Experts of a small language model: a sigmoid router, 1266M tokens.
Below are experts of layer 7 (counted from 0) of a mixture-of-experts language model. Rows are named router (the router's row for the expert), gate (a neuron's input weights, with its number), up (a neuron's input weights, with its number) and show model dimensions 0-127. Each number is 500 + 25 x the weight over its row's rms, rounded and kept within 0 to 999. Numbers have three digits each.
Before each expert's rows: "mostly gets" lists some tokens that are sent to it at least half of the time. This comes from a sample of Wikipedia text that the model never trained on.

# expert 25
mostly gets: "20", " med", "19", " GF", " United", " Species"
router:556540488470506503519466538516530516513474458544503484487521482456474509472505488504469468485477456459495487503526498520489524517518509460499499511495532498467492512497494520497497492495525533519521521495523553512518464540482546508513517538494517493513538508508543533546492506530541501470531482493480466494464485517479506510533500439467519486521542526509547521510472495477509537516511
gate0:478543488555497503483493494492480559523460452545528507487509489490443508524470494486466490513512512499517456480506508468527488508520514549526498499517481494523460484489562502505526498495479522502533494534498521511520460487500543485524522531442486525493530497481435557463471465524501485474481463471485509464507493501528520491452516542529472517506491485513505477479540501517476489506520
up0:492465451489532481533536511509462488521508488502484525538568494524483461459515510519475510477497487488506498488522496544524516476442572500556512509482516522521476518538482503510492490494481489498488537502520490494492504521498532543487510506537501483538522520495548499528531461507488474523505520522526473574478472488542544510488553509538529462497453486554504515503487519531502505492526
gate1:506474489482527489523452490534501484499527568489519491508510470510513486489466541469518484471486475460475463515465506504482542535497459487511526519547548484560505505494476525492490515489546480515524539458510485522503507454491518508518551514488521493487453492486512557488503514509505497557521469482468439589461518481483510509492472507481499423491532506521544473493517501510484494472519
up1:503536492528473489481470483509473469457515537540526489515491490493549472496452513504516478523476507492497481501525515519504475471500485497538500512474496529503488474542487486534534482524482483512500506500454476462492507522497514520477549532496455478498515524548504520493524510428511539485488540508493496513528478466500492497476496531496479512510529469504517503523532468540508507495514
gate2:507509484544523468526484501541506471463499503517532488497520537517445508498479478520466475523496513533506537476486487489510542467491513507481491505468502520482493471516524533484489513477521513479498499482515473508469521513493488535492476471523455483482497516535481538523532529492469483500512498504475452495501462499524496520474489492479495470470485512480487512464491486521491534526501
up2:480504537510451529480503485543499542516559493486525510467516544508546495546515486482526453499470500513478526487525491522468509511507506490473486524482534460507519452475494494509492519493561521516511438497527510500505512523546509481497494524545458557515515507516480465554504498471473499502472478462493494494507530481473503512491490558448501514506523498473482476502497475476508504496492

# expert 5
mostly gets: "ñ", " Juan", " BRA", " José", " ARG", "ão"
router:523489506547490530530512474469521502495528469515489472479453522460484548443520462536528470464500511516499518498510527490476514502499463515505493529514485511491508543504493523514507448494447476486481528461485518519508524507456533478488503494502518504467518519492501499489475448521497525525534490516459507518493502492509495550494507487517450453536532478508504501535513492494465519513486
gate0:468483553523493481472527518511505552520499503474508512468493518524514505529510490553492499519505518494511468523513498501494513504480449504563471511523502518478523481492520550469497472524509502496482519494488501494521475500475506485503481520503497507492537493481512482524524500568497491512504470529496504512483500539476517499509512497507486520493551499503479513500459502470486518517510
up0:495502486470521481513483487462514489512479514524477474527503483488514508481521455501525510519503523523566450486497494536509511513550486504511489559509530506527519499491499497472543483461493491511491474535460473532488481539491543515456461532465510454457515440531557474485498542494500500448465506480500478499492448513494460506516483506525453470512487529519476485520512480518491504509501
gate1:520481548475497497484481501510517505514497517504504496470509529529494484490481454504491483491517522515470495513510486478498481508488442501516500561516475504479476486477540526531503489539481513519467503480486508489550494507493507508495492457501493571460490519465522460491468474509437520438510496508511502503504508477515482469502519478521494518492540512529460537502485538531500495471515
up1:539475520481470496446514520492523479511460500467549500513533518511500457506493464562514454516534494506474510502499490501497519471482482497524497492521503508521481465496478530458478509496523499506523502518472466477470516519545508531524481487515448519474474485459486483454493480552463532495501530469474548500518475544476558548507455470503492512484540525528485502466482515490535507545466
gate2:493499459474449511500498494472501475473546539481515480475519505496481513469504435529458505494450516521514527538489523519507503508531470505477521487458487500503487506478460511506502525505499490498477530505488518509526481485501492532469506503511477502501505486500522491524518504508516566535475510477494536521485488520510527530508470481528445510505480522484513519476486509506505550538510
up2:467502514488511531478496556493448490456494487482494498512485537463441547554484477472466490488469519491489518493487434472480523466470537501536512440468502484496463479499511489538509527490491567457534531490474466463503473492515499520477455475502510503524543488505500479522514531502539470538515528515527498482541513527523500502523500472500508481510480503495492493534526501489477506470498

# expert 51
mostly gets: "\n\n", ".\n\n", " for", " |\n\n", "==\n\n", ")\n\n"
router:503479525486489470525485457487527480452508469517488464478532518478480512510553503500470487537505525435464526503519469535483490491502494504500476533543488471491508537478461500507514497520476497484504487505550479520522497530497526516523505478454532491447532494484504487484512460515497501521498487480509511478466463454500485474512516496513497487495481513531512463504495457503501491468538
gate0:506514511524529507484530490450489506507506471492503511485540498496514517482505505528482536487523527500507537461541470500529497512526478482535497533565470524507500547463455517487523531438486508493466543502542558488465513500537451520496537477481561464513512498492471466466509529526522541487528487453494498469528485480498474508424540497485546510457498474516497496492517503509492483444512
up0:509468480460531536505482460470470506525532487519480447476499465507503477482525533475512510503462529524457496494497479443528500502490481484515473520509504529524519508503437554458476474458499463506461535527456501470540497486510505498498512505480482532508513484497445478495536526496439525451496533523489497514495472521538500515459526525495510504503487479498470485492498499467489526442553
gate1:507494540465520515513483504492486472500512523506496477506502488475513500545501476534467498493519496483460518454509516495503505516542507503505507478510478519512518498491491500502478525505483494477468512533489550509546519527515534481511481533497504515530500515468454520470496468471531509495483521523535525477482479545527511456547481495526504518527471483494490496510470484496500458517487
up1:484472519491516504501482487500526529499483487492526548455541461484513521477540467514503507500518523464489538485522464489503499499538503508515477503522441481471440510550517495528465525515462516506526504507503487488517486487470502465508486505522528514481542528521477477496505500496553499498469460481488508485482472492510489469554564449530496509542489483528410463501477495525530478506498
gate2:459484497510468493477479484508479515469547492470505520497487503517505521496506492545485461540513550512498517496475492480535512456527510480567535511498479543509501563454533491539493507542484463479523496475554541489553514505470504504535502494541528492511521525511496485503507508487524440487490476511512499501497507508561521495506505506492497459508542526546543489501483494515492469525495
up2:501502472499451489513520484507474497502538494492439500524507496449510506511510503520482512497478502509471475486505483504456498506502520498537522498517490448510528473527467497513591497521501516504478493444514497459489513526510510483452503511518492529500510478538545518506512499508492514490519467530492516512489503539505447481552503494490514498519481448510500483485476507501530539495511

# expert 32
mostly gets: " •", " director", " player", " president", " President", " politician"
router:510433527459505486496463491506550511495492483512494519493463487511481490518514444520531501523497488489509479482546485513509515488506536481453483508502500544492515501504519475530482474538539491478502533512535478519542456469502470459508483493500552508498523534535534482492509454492532514499507503553498517463500499512524493504479503511552480466492507493485521468519466503504515494551512
gate0:476475505460502451488489503476493491454503589508495491502529457514486533499519500482509482553497502484478492507472465527470504505493507496505499512505494551521501488491493502515482518517479461527474458552490505521517508477509516470508505474516517507508533475521510549506461452517530462486497492520519495513469530488499505507490562513532539448515462542520484517502504450521510526517470
up0:479460502500472495477501490512509502488490487484484485513487510525494505500496499499520480512494478472487484490529517504496448500517470468529502435498518518509531510525507502495528530502501491500499517472519512511526501567505492491521486450480483516468550533511463509454495529484454490519476496549487489468450479505521497528459502516500496514520552454513464556504477538495484524516494
gate1:530477497471517559530503536507517532516505488554496469491480559489522541494497515553464487492488440489492512493503497557518541447468510472462509502519554531531475548461469458499478490504516500497490540549495479495479491508502521523499482487498498501504461537504496530509506486521517516496471522499480494527526496519517511499532489498490539480478474503502526486504480506471524505497479
up1:475545533546538531536497460525485503485499512530481460509514538502471487534457517499483507500513462545486497489511500510488493494459530497485502493512533540452467472515485482509468477518528511467508545505477478494523498492485469500483520527503553498486525503543486466470494501530490481488495497495501483469533547494477526536480479488522435493494435481498520510488447467502477542494537
gate2:438516510491472501509470531448547500471513488493524518448510522494535550499505481494482501544521517495485481509505517461477493448562531479489423498528525503551483522506508503514498541510496492452492518472528526508495493506495467519481521512545501495494507532458548493508500501482501488497510513515518494526526500485495526552492554480483515490506461525541479476488537486519531478499455
up2:518495485497463511517500502532493454482477510458467486543501477468527519491490495512492488517483537481456471534511501503493495490504502484515517481528502499469503478536516530510514490471469486494467502462511475551503509515481503467491512445483542517509498488494497529461481488494499505528473517450494511517514514530537517493487484465507474481502551546473483498490515487505490454509510

# expert 45
mostly gets: " in", " In", "In", " during", " after", " into"
router:471522558496494494511477501456514489517525485538483485505509562441495496488482476491493500524474479489511493466530474522481510498505478504485473506516498510516463483530525473512503526520511501538496538483478502490523482506494479528478487485514537481490525522472529505484520530502491517525517504493493475477496493464492501517528494478518516492495483493528514538510541563476483518512491
gate0:502483475508542491522503510493491470496511456505540449453537488474500493540500464535470463501458495479485489502494502519464511466477501502511525524494496468542507494531496520523481505491514474491521492469513453503523480545498486558492531512475543492485472514479516427534474507516488507490481453496481493538511483525544485501483486482555520518445524476553472447511514513537530497474562
up0:495503501479492510516480505517491492522503508506525530519513517538506517491520475474544471468534524500485513526515502487512465461563462505450529488516457544471494583502510507465522457523489481522498531495470502511520448526532533521530511550461545498440493448502486476520501481498492488479506491477486508509434503479496495528523507530502490527500486462484513509516486515491514479494524
gate1:458477507486476539486473475449514492456493462572499509461496510534497483454535490542503553498473512507500512488530488514517564515486480460504517532509529470492493522511475545471497461503482492512523495499488457491558511506491512557513485529541556521544500463488491500489413522551468511479523502482527504504492533513510505471501539518486484503493494467476492521488514544540469507465515
up1:475502445448467497585512477486506520519493500419518507483462486500502467520505448477443471463473527496477528519479481527514484449504540522549488545508514475485503507494530509492515496507481525482496449522499510524481495482474491441503530454489481482511522460477498514494474492490456544497552522486490524537491515519483531499531530487576487504499462542509532493497532499507501501489511
gate2:463508529523535491497488521479494517507524513554526518500523512474432531544474451494482516457510521486535511514527505536475499484504461476496491528484495480539525501513555483497473493535459557530516494510492531488487516526508501498505534506532500471499518505556488490508514459542512501441471519496498485492495470503490487563560443505496473504522509462498505522465539521515513540506487
up2:448497496489475463494533491493485505496495521485473512513486459502496528501480471493463485442523478475526531493500478526511509477505496531495544506507484517496493477484501515505475471455493458485512506513542510508501542487523473534513499508462545462529522542495506509517477535495503483500524492479491480506474510479491518508511531454498510529477549534501523464475511537510491499514520

# expert 60
mostly gets: " al", " bar", " Har", " Bh", " Bar", " Al"
router:454499503483498520496500509503467499488472473519514466522542472480493516498518478522506535460468485491517508468503495496512501508563469505473474488533530495543497515519524480523478482474489517473495474489507489482481468497525468474473511502495539523479493518491496512480481496536476504513517516547517485481486450500473471474475526521485491468497501503478472509496546488452496544508475
gate0:444516514507490519483492516541473482451462509485497492496541447526460480502472502516472475518488521479477501454482542536529468510508558507516526440502465478488491523490500507494462484492467495504505515502489496480535515507476497510500531473525491524524486502472523474547491514506483509503470502458518439491500536478526536457491569560498517482504489477530486528528516489481524486523511
up0:526495474532525485528521486455502474488518532503500510495513466487498506498453539511479517532490491468504494490482476513541530493535509505471499475529497462515494498477509504497484478503504506468514571496459480482531505493506409537515538509493545515474482501476509501499493509462525485525470492495510481491494469494501507550479523509499532480516527441500452528494547517509481497510466
gate1:505538501499471460521524523495501471497484478515477476519506537523462557484445531521474495504505499507505494466496503497542465487511468484551522507512491467543498495535545477477485518506491521548464475498466502514575492504491507493513484538568514493492513497483455485511486472504420464519490538508534451483505525463491517495518460527479487547504516523532491445458459523440519484570481
up1:506488480458508540542517454502476513480503498508475486508526530497504525535534500496518470509518494529536512522523507515502488502512497437541492494482515510479476527508517509492496486521446490536485522501515497467484474544508470476515494478510484529527519528449504457496485483502486508458526504452493496516520522495518502514520490503474477502504538543506511475457502468527469459536526
gate2:495509516485506542496460492483504484488514503545503472491497511516491491497559472532478526503482533493506510502572519521534486476569468536490458494522506494495551532449452496494480471450461469477512484463486509484473455515526487516506528466507503489529488516509500500468497489506537534477526480527500481498518492470485488461466501501536519501484475496472481484510504540502527487498496
up2:506475527514494490530479495499509518516509476461510514469526535492480494532521525492473439542479495504530560482483535512511473490509519518510500534520518471519541526492506492499514497475523504520503481487514523535508474484484473507525524497509548473508494451512527511546542512516486538511518486483473479478501502503500510467486468524489512484495540529525535520518447487458527498525487

# expert 1
mostly gets: " la", " Luc", " von", " Fran", " Du", " de"
router:474495498478512531497545510504507532474473476506497493510514508471520530479496467494475514506514508515500510466489550530497465463516501497504506522555510501499513504510523499487540470496488463496510495470543517523505522489469488510469482535469539499473495539459494499485491482509507524524546499532502491499479509478487505532489509440504473479501522495528505504540539506509488508554494
gate0:486520490457510497492524447498499473499502489473519511471506531456524492494492491492466491543512519549531463512483479497486486510504526494519484499487529482478537559537494496503484491424559513473489532514497482511491470491492477500487501468491513481460494495544490516561513487494508515470511501491518489520516463502461474541522522497524550531523508516479498523536530523510510537475505
up0:525460481514529491488480524487502501485513480481494438511467528514481488549472534520511490491459490491456480517518530518486554507524507453514497521431518471503517486487535494518538545492520538529512467537493516503525524508514489528530504537502493486476483477525486511498535468495500507530514497543514501479479543495503487442541534483467502530506517510448529479517491434537497500517539
gate1:523526480516481482501488467492501508496513523506498460538507511475505560538479493462500514497495479530479515475499499506486481488500519490553511534497497511505525520501487472511511540476500473501474499517525468507498451502491472512521460537508489568464515528494496495527536496524541489446484557495494474479505511506488488446466546484458496481552466534480476499527457503514511489494482
up1:482521502473509508481492515508533506505471503530480526541521456500472527498507476489470485514493522496524500472491495475549519545485494529536516531477475506513505490463522505496486467502521537482449450556517469515466458485533486455519517502524533487509527527524514475458540518469490500507476505484517500457495545498540514512490500514514509477479501495503468550504514530499489502525486
gate2:477461520495513493488490531507482465481509506525494476433495509488477538486506493520463494467484498545473516494518464489524526507549471528498531537464535526494480528510542531516528521490470504499490488476497495519510446488506513485517523469464509477505467499488496528529512475515496505504532487526493468506490465521508478451524515536510495508490485498505522502496557500545548488441504
up2:497504508521481509487496511472516480501527494494484500514503491534476479492484538496500498575497478493515508450530531465496474537477499541550467492513487490480469500470495485525516535503529504523509512490521499485501568480508485500477534504446533488514489486550506502582521516454536494488483518496514515498511474505492472505484511444495530482519446485453509486513515484484518512441467

# expert 54
mostly gets: " JPL", " |\n", "},", "%;", " −", " +"
router:513489470501533470496492473461507541487504487504503464479515488501497523488487460489510487494514500527494477453520482515505501425501468457488458520522539489454499514433509507526512492507503506493504487510540553502522501445489479472472464480513562440502532534498498464492482496505501531499501521529471497494495462503508532511513524512540514496515486523485458464553555512477474542487524
gate0:475476494511503541492491468481460482509518505481482486493540501535531513500499470488481503522500492490494497485512536502514489534528479485516481514486495514518477482502518443506491494504489490502496494508490513478511463493522495463495512496523486525458470508506534509461482505505485527487469492458481510477573516561506499505485538500513485544473423498478471479500561493485496504518499
up0:497437481477481526483550489484522500529510472527511532452494459462521556521489527497481517531513476511483490517476515485493483440483479498476491511532510516513490454493462448494483481486517499463474507485491455490501488492469524470501525520495547488501504528468498490502466517526510505533470482509505482472533484520476496496499470510509527533470508531498518473483503502487526538511451
gate1:498526528496496501517475515458472525494463490498478494467497528427509527451458470514496498476505476489478495449479481502481532540536521504479460498537490578462515517480526506528464501490475527513544490536513464555541518505474491484505537492460544487454540520494485501479492493488478522501504504513490488499501482496496502463489509536531480569523504438523493483457424506529510462459511
up1:550513482512481537555519445498546477500479512471483494488465477522489499492483520501526492507489518500511483485493505515514510507469485453457516516483472489454481533533461461476523496468490486483493477490485503468508485493499502499508479512541482513510476495522518514508504516491493487493504494476466558485498476540491508508498509452486522541469492527529533538537514477560485490489496
gate2:492520544474497480532439466476491521494482503477473436472574504478458469482453522491518497465523518490504472441491536511487540490507521451498492472521495547500506480501523466525518515573511560501523460467548538524563476474479470510483500476504515466548543537490502514503525478534467517506500469517519526500507469474488529494485542465535529525482498528539481514546504508534475506543533
up2:475507518479475527507459481477513464485494463526517512530479494465529478475487483528518541513523532481490517493455462456504512485484471463538501498510475500477526487486500439524528500537493495535491522544539502507458506511532489510505510482483476493470535488504547481527504507510505526497510506470500500539492455529525552480488524543481503511480493541507545481487456504483543470525432

# expert 15
mostly gets: " par", " Par", " m", " H", " Spec", " Fe"
router:484481537510530486534504457497515507463501492530471462492465497510528509482512464470517528535503512480480511506489521512502479504558509489515496514517502483494483506507489476497495499473492476494535496478526483539525471517484486494452486517516546522492497503460513484519529499560497488500483519558454505500459467489445474486487517537477477479509494504489508521484546498510492469475553
gate0:519505536523472493505466504520519475430510533521530504482531509486556461484484528540517529491526499510501502556539507496498453514519506491501508455550484511515457504537526479483484492514508492524492529487502477505517439518475503480475515528479510484480474479461491481509510519523508509475485535506499477472512523532480524492517496517494469499462512482467502481532554484537543514557467
up0:527483479548442510479509487468501522512484484514547538493507559471491486505498507478495503510465490477492477472482500475474525502455499529469459510503520483501535529524486505492493449518492451508497489513516505486481491494523551486497469489511479463522475478489517493501481520497500522527508483528519526538480492486530486491474440487476537487481543492510513501514501475506457461473524
gate1:478506516499525506495490506491520533516479522512501540466480467490486476493500498508511521519506477556488512495500497475483519483529541461533493548479510539559441486499531490488540495482504477507503497473449461491515468481480529494491480512528578497499529483492511546498526501503508486466516485552493504501494525549474488500485481534529446453487511476512515523472494532487509491514477
up1:484484493527479517525490514508542498512489523524458518532551544441502516495520506487476485487505507467518520490517541539523491479527511488506491445495522461483549479504513468514506474521491516462474442503543465494492502492523486526492416539461501512468508486532506482501493540477538494513479510450454520508489491483521514553529502468518503483464483509483518456463517559483483470470520
gate2:500485489457527471484459489531493504510492519507558537550494477499536458486520500507508483507504490524538528518488514525440496542480515534516537492530474535475486513535558513487488451471506503536479517517486514535511488460502486472478446474461504457521536530500484517493509466540489476542497507509511492487466488483543505477512523498494527494545495516490513503491470503517570519523513
up2:502475472517449490486559474490455508492526496524500505493540495522478499468482491559500548540498489499524529465503555485512473469516454494489495501494514523477502504510460510493515483483528499464496506527477470451558487480507528532520521488492546517519495536529502472503476510444527532493506517472490481519516527510483490476502503489551455513507504499459477540496548502528494536484469

# expert 53
mostly gets: "°N", "′", "″N", "°", "})\n", " $"
router:495484510540482513541503496492544528463527498473502459472468470473499518467487504474504500486495520468507491436547478560493518497507489509501513490513504510527485492499504557549518491499516498531509459497536528520493535484497477548533472506502502453528525534485521500535497497506471538473499495501444489517485509444525536493540518524497513506532499526495516498495516487478506504520493
gate0:543498574519559509495501516485506466522480479504447503558497528516469484486427451470507473494499502504519507522503482502447533452527498504501489465487463542528533476499508508506511535490493479481508474533511502530546466487540528530492491511518493498527446515490517447467467443530531545500472478537463498464453513491496523475491439498445513499502508458499474481531508464504500517485519
up0:498484530524496514536496521473479484484490534487459477492462513502492501477459534501504480452514481514496463495518505529469537466445474476494469507522509469521519481534516498522558520530490468546507509510521435465507502501489494479517526515531507489462478537475530485499489463473516486521523456505525500502472484463560478533492473502498528509429465488556530520516520558477549457529487
gate1:517484494491493480491514500474528523481520536507497541499498497489460520518488583521467521526501492502499514546496493537509497494519508490487502487458483544469509499488571492535528500493511513483507521475485494511495506504527456506479531502489465495524455496527506513514497510521478476490522501449498489555556507491485508464492469498502505482495492479541477486459492504512479447515562
up1:525513505521547502565540493476483479535526536491492509519538520487500480493505465486500468474527500499478521510510470508505490475462512517495543520504504474497523491479450495468469478496490459470530521516521529499485535505514539501489535500480516513435481490446493514463527500497511471560518500497492483504448506482516500489533509457536451493500505510507494519493498494523532530451476
gate2:521474485489509518547477494499494515472516482504516473469480543464505481517475491496530483515467499510492513497502487482481481485454536486521487505509516500501499494510459530447468495522526526496446470464487500498508487544549495515490509435511522485400473498466516507502531487467472510486445499535524454536515472539520499448499516493473501477490501516538521528487524488504520546460521
up2:471532528514504507557532549513437536499539500449535515519501482471507484492521529552503515489506512522461493538504492509467474511472487496523497524517450482495473479483481483446476504521454531534515456515517463470556490512483488530474489407523524526455525510495499485575501519519468521505503474527508516492476473477477481481436524485506525498512527509468520505476508500480507474472489

# expert 3
mostly gets: "š", "ș", "ö", "ó", "ă", "ø"
router:483527504511510529516511458509476508497485466539523467474485526450519506464463455513508462501504513500523524485497522494464496505529478492447509490488502506485496481462489485502506457497511475521553493468471526504523530499477496476475532524503507523479504535470527484528474448562511490501520465513503487471482507504536480515509497508506483524518513492477520494518525506489523531484516
gate0:483445508545518517527472535522479483464510493492522495497505508497482535468501508480509485537526522525533458499500485470529482516485528511511494465553541448497492466510489484514461528548474493486567487461522483468510508500505475512521516483496531472539521492501485482518559479542502486493522522492494486488510519535550524497485536456522496483525529473503517504507499520509504529495510
up0:517524467500482512509483503489531548461482493524503521557518495497463478488503487451435526520503535483508477496482433509507505515485531524511474480513492534570483495466480545492488489514497546438516496474555489513505475490516531488496477445523470521477482464455508476500487460467500547447474533515458498508493528520482486520504472524468496502472448531510463542520546499475486516486481
gate1:501482499497465500511494499463474505473541480458522480541501506522510519497490490481516471461495514463470523531459524526533546512544528467459541532488522516512504497464523473503500492518457490526485532469512465498502483533461547501482503522499508519511478512497479489537481539568499519485539468511511496464488501529500519509489490505524492434482498492465495486539549520549520514511466
up1:481532508534507512519480528522549515434512540498463537520477497486521488488522478517524505499450497518477498487517499541518490507550484472501501523480506525424523509476470469516497485473538518534416455490488482533536487486522463540447506500510454500480509469536496540473463506488518524490520473526477461452432494513528474464514464509520507552490511504499492491491490520477504464511518
gate2:508525492503506520478485515447505503475524512473464483477468511501503516461486488501491493497505537523484509502501441471498489465510480481490501444484492517526481512530479471452469515521499485506506521514530514460523494506483455477485486518515511462454487516493548522513532516498516505515540493499460458511482452538515467463479468470527455502490467521490519556486473507536522525488512
up2:486524482497489507481512514500543456507468490460496534512531477495444525514495474457477483476497504463498479516520571537506500493513483527562503496519494491494516498469479512483492548502443492521518530490478528489463463490530498534520551503528472486504506466516545568486485523483473513503525484485502507514510486441543494515471490475505546455552539514497480499477510506529475486492531

# expert 50
mostly gets: " w", " W", " Sh", " sh", " Sc", " sc"
router:498446550535540468503513506459519480500537515485511493513519478528525485467539476441497498497519509488488514483497556503433511464542493475500500492510496530499521505532491494503506464498532500518475491484518496531491480526459522473436500497509508477532525516483518527475502510514480521498494505514502501505461500507480504479489536485459524489516525503478561516463513532535453505578479
gate0:541526518495526478506500542465528507507493470490521496518488488518547525500501480499526512488476479484517493490482495499488508460530521486515477487502448501463507528502497542488589474568482519497513500485458556544523501501496500515489475534545512499463490519514523538540465496502503492531520512499498481511508488468504524528499487473510531498533464485513523492480476528529460471460521
up0:518507515518542529526512481481468522497541485514449525440456499584525520510519511497499546529484497500512514504505537500484512517481493497506460509470537546526532515517516478492512541536467533477481542522485543531515465496510523498535499522495500534440515523549473528495509482564496527484515504465517530496487521487481537468507454488501501476513472486512520514491499497513507485537513
gate1:522517501522536483551490527460507503513532503520513471496498488500530506479485496499492486477499469469506497504472488532495487479499483517506479489514501491516485494537533492528470525493502517544501540464515473522496492547495461481488467502504515530515536526479518508497513539519506494479573490463524488518521501498462512507483553479460500522542531523505468528498518489497517502523480
up1:488515513517495529484479493464545484521487512535496512523518509518522461489499473488505503509538521474496499468515453501493517535517468514496511522529499477517486487459531464550508529505476523498510499518497460488470492512510482483542521529527552504542527489487476436512487489501508500517458497518544512487483496536495505507550528528506475523489475506505489516515504508502482533526499
gate2:479528477475516502493481554553517517501487507490513491488459506515509476481494450469524494490479497485494503498511517540492500472495454525550497561485470523546511501481519487536514479502510499496471476492497539514507470512538464575512514499472504534484544456503504489518464495490491520477543478472472550503494516540551490519527518484458508493495477526523481483446482533484448524521506
up2:488502548493496499497521499469526505535474491510530468505536513468493504512470502517478499526535466517480515521503514453509513524517507466482502490456535490556503516479549480513457493495534504499504500538523504537514510469468498433495512491457508539512535510525503467472513520508491523517512493540511432501529527477466497483496454486527499463499481493487539507515515498486529479478470

# expert 6
mostly gets: " Mc", " Richard", " Michael", " Mike", " Scott", " Jeff"
router:500537514478501510496536501507474490486476480521525510493504533487515511471466460494471498537460507534516477493479511454492492495540493493513516491515525452509521501482494458540483453497525518547523495500466537467475497509477523479463534542495522535495495497459562487488482456527467503466522462546505480478476464488520519518477505508498505538505454498475515508505556512466492511525504
gate0:505528554488506510476485466550455528500490510525499494516511496482496462517500492546518476484495481482492499506498516528487512479519503472491498509542493450468537510514502476522475457534461448533497507458516510443497505512486538539508512473524477513471489497506449523534515466487549503520492514494488477507496532515521529487487523494477489514528522452478474532517542513509518523538498
up0:498475519493479466461535488527475504520534473490504483473511537480501505494501514530527496453478510512467533518485512500452523509474495488528512512501455484485520469508483541525489530527502456487453462487477510496496501477466480459527501500540519513478476469530498524489491465507490474488508488530500492495536524506515509504487515503478499469520510502530479442473445508524452468520497
gate1:494529473482509540489520499488452538482502518485520491486499499510528510483502496515571527511473467457528498539469457529515507505496452506443534525517533492470468505504509481513492452496522473531511522507473498504502549515529489469492498471497498496483491488482509538505485515489485538466503480482468533498492499495545474498483512543531500531544475493454523504476469535516537507478537
up1:491490519507514534530482530495495475484499522498514497571530504500487521498483491491463470509498497500516514497489519453492506480477481471500509471490527513463494507515508483530466474500529489507558515512517520458476510520542504491456514484485476488495465480486540519564542501499468522507486499465528501467503442508489468504468497521535497469476469479512483480466517505507489517519500
gate2:571481511515520526504490485486502514497495510547490478530479494470488483538507488512518512503518521528477508525500494460503528498516459522470484469490553518526469535474495492511496537491507483505491512483527482493543493486539475522504485505506502552482506508431520493448522467522499467482541469484528502485468478495515508470501471500499499496545496457482503496472495469526542549462557
up2:428513489488515482509500511505504497519461502518499537503534519469529514524541518506535453492481530501527521478491461514470510482475463484473484456524508550488509478538520499494489495540536479506520466513533540481490509446533512506547440538511481503495539528488474454498526491473485521503476480460473502541471529486493481509475477548519461517487465527477534478498534495501511453462492

# expert 17
mostly gets: " songs", "ography", " events", " father", " music", " history"
router:515485517507517544462466510508533458454453484500475469477470488482534518503485449502536481469490513495501523498566476564490457477501493480500529503495533479525510513487509486497504538467503500546543524481499488517503492483515499483481523474560528507470511539499500504501498469503495486538524442517488495493449467484464530501502519494510531462498533478521529492477493510506477490520509
gate0:501492487483479504523487503534468522520460501520484468519498525510494469492486525451525534488484484513481493506481560528508506462530453519509505480513457510522486490503521510440490490504501482517479540507537528513470504501518539491514499504520508517526472525522454477479536492479463473479518471535523501498517578474490473465475492529499489510522495477555489521482475535508472505504472
up0:502474510519453535538574491508472513472497495518487518471487505505508475503488543514498536509468501541469535519479485491502488508500492537484512501494475494520511542498502492503503499459433504492501481538486495490478533509518485475490499491472467527503493480542490529480509505510492524488501473525461503481504543486502493526494479490483487488500498509539472467525504519497501512485483
gate1:498501488481537537482522506459490505480509499522518546522573491449531535522478509503529522523482480486496525512488506500482486539505474491491523497508452531478494528559517498505501488476530529503540516535460475521521522505446439472498473480536523500519481516532500463482508504463465490510467505480493484523532475482488503511469509490522470510439525511505526530518526543472470494490515
up1:484490507492473471457517471488526525533538499496507472483532537484481494498475533524540496510554497529452547510516492463512482522520502480494453492498509522520470531537474485501536528496534511504488500489540457515525490506430475561550477509483499499500525491525468495473510500525489506539472473478520471568499533454467489489515499509525451496498497507497456561518525548501457503511482
gate2:457499507486504562498501526509506497516545470532487449512527522494484524461514561488513485511557497510471522465480458511491496473511452471519502486479482539539505520502499519564479533517539541509469516500518469489465479520483471517468493515527498507494498533497478527458522515423517481476495528463503467498530482448484533524516481471525497476542519518506466463494540556511529455508482
up2:503544511493549494515551514505468518440518469537527490469517502489553512514503509476476465474494509493513501521471485469526523503467494512494513498506508512470466494526533530494514462527511488504529535515529510530510529497461528500540488514511475490511513481527506508505486500476534444484511474489535502513478510470431522508519506495472491463499554481503518519529520488498500518484522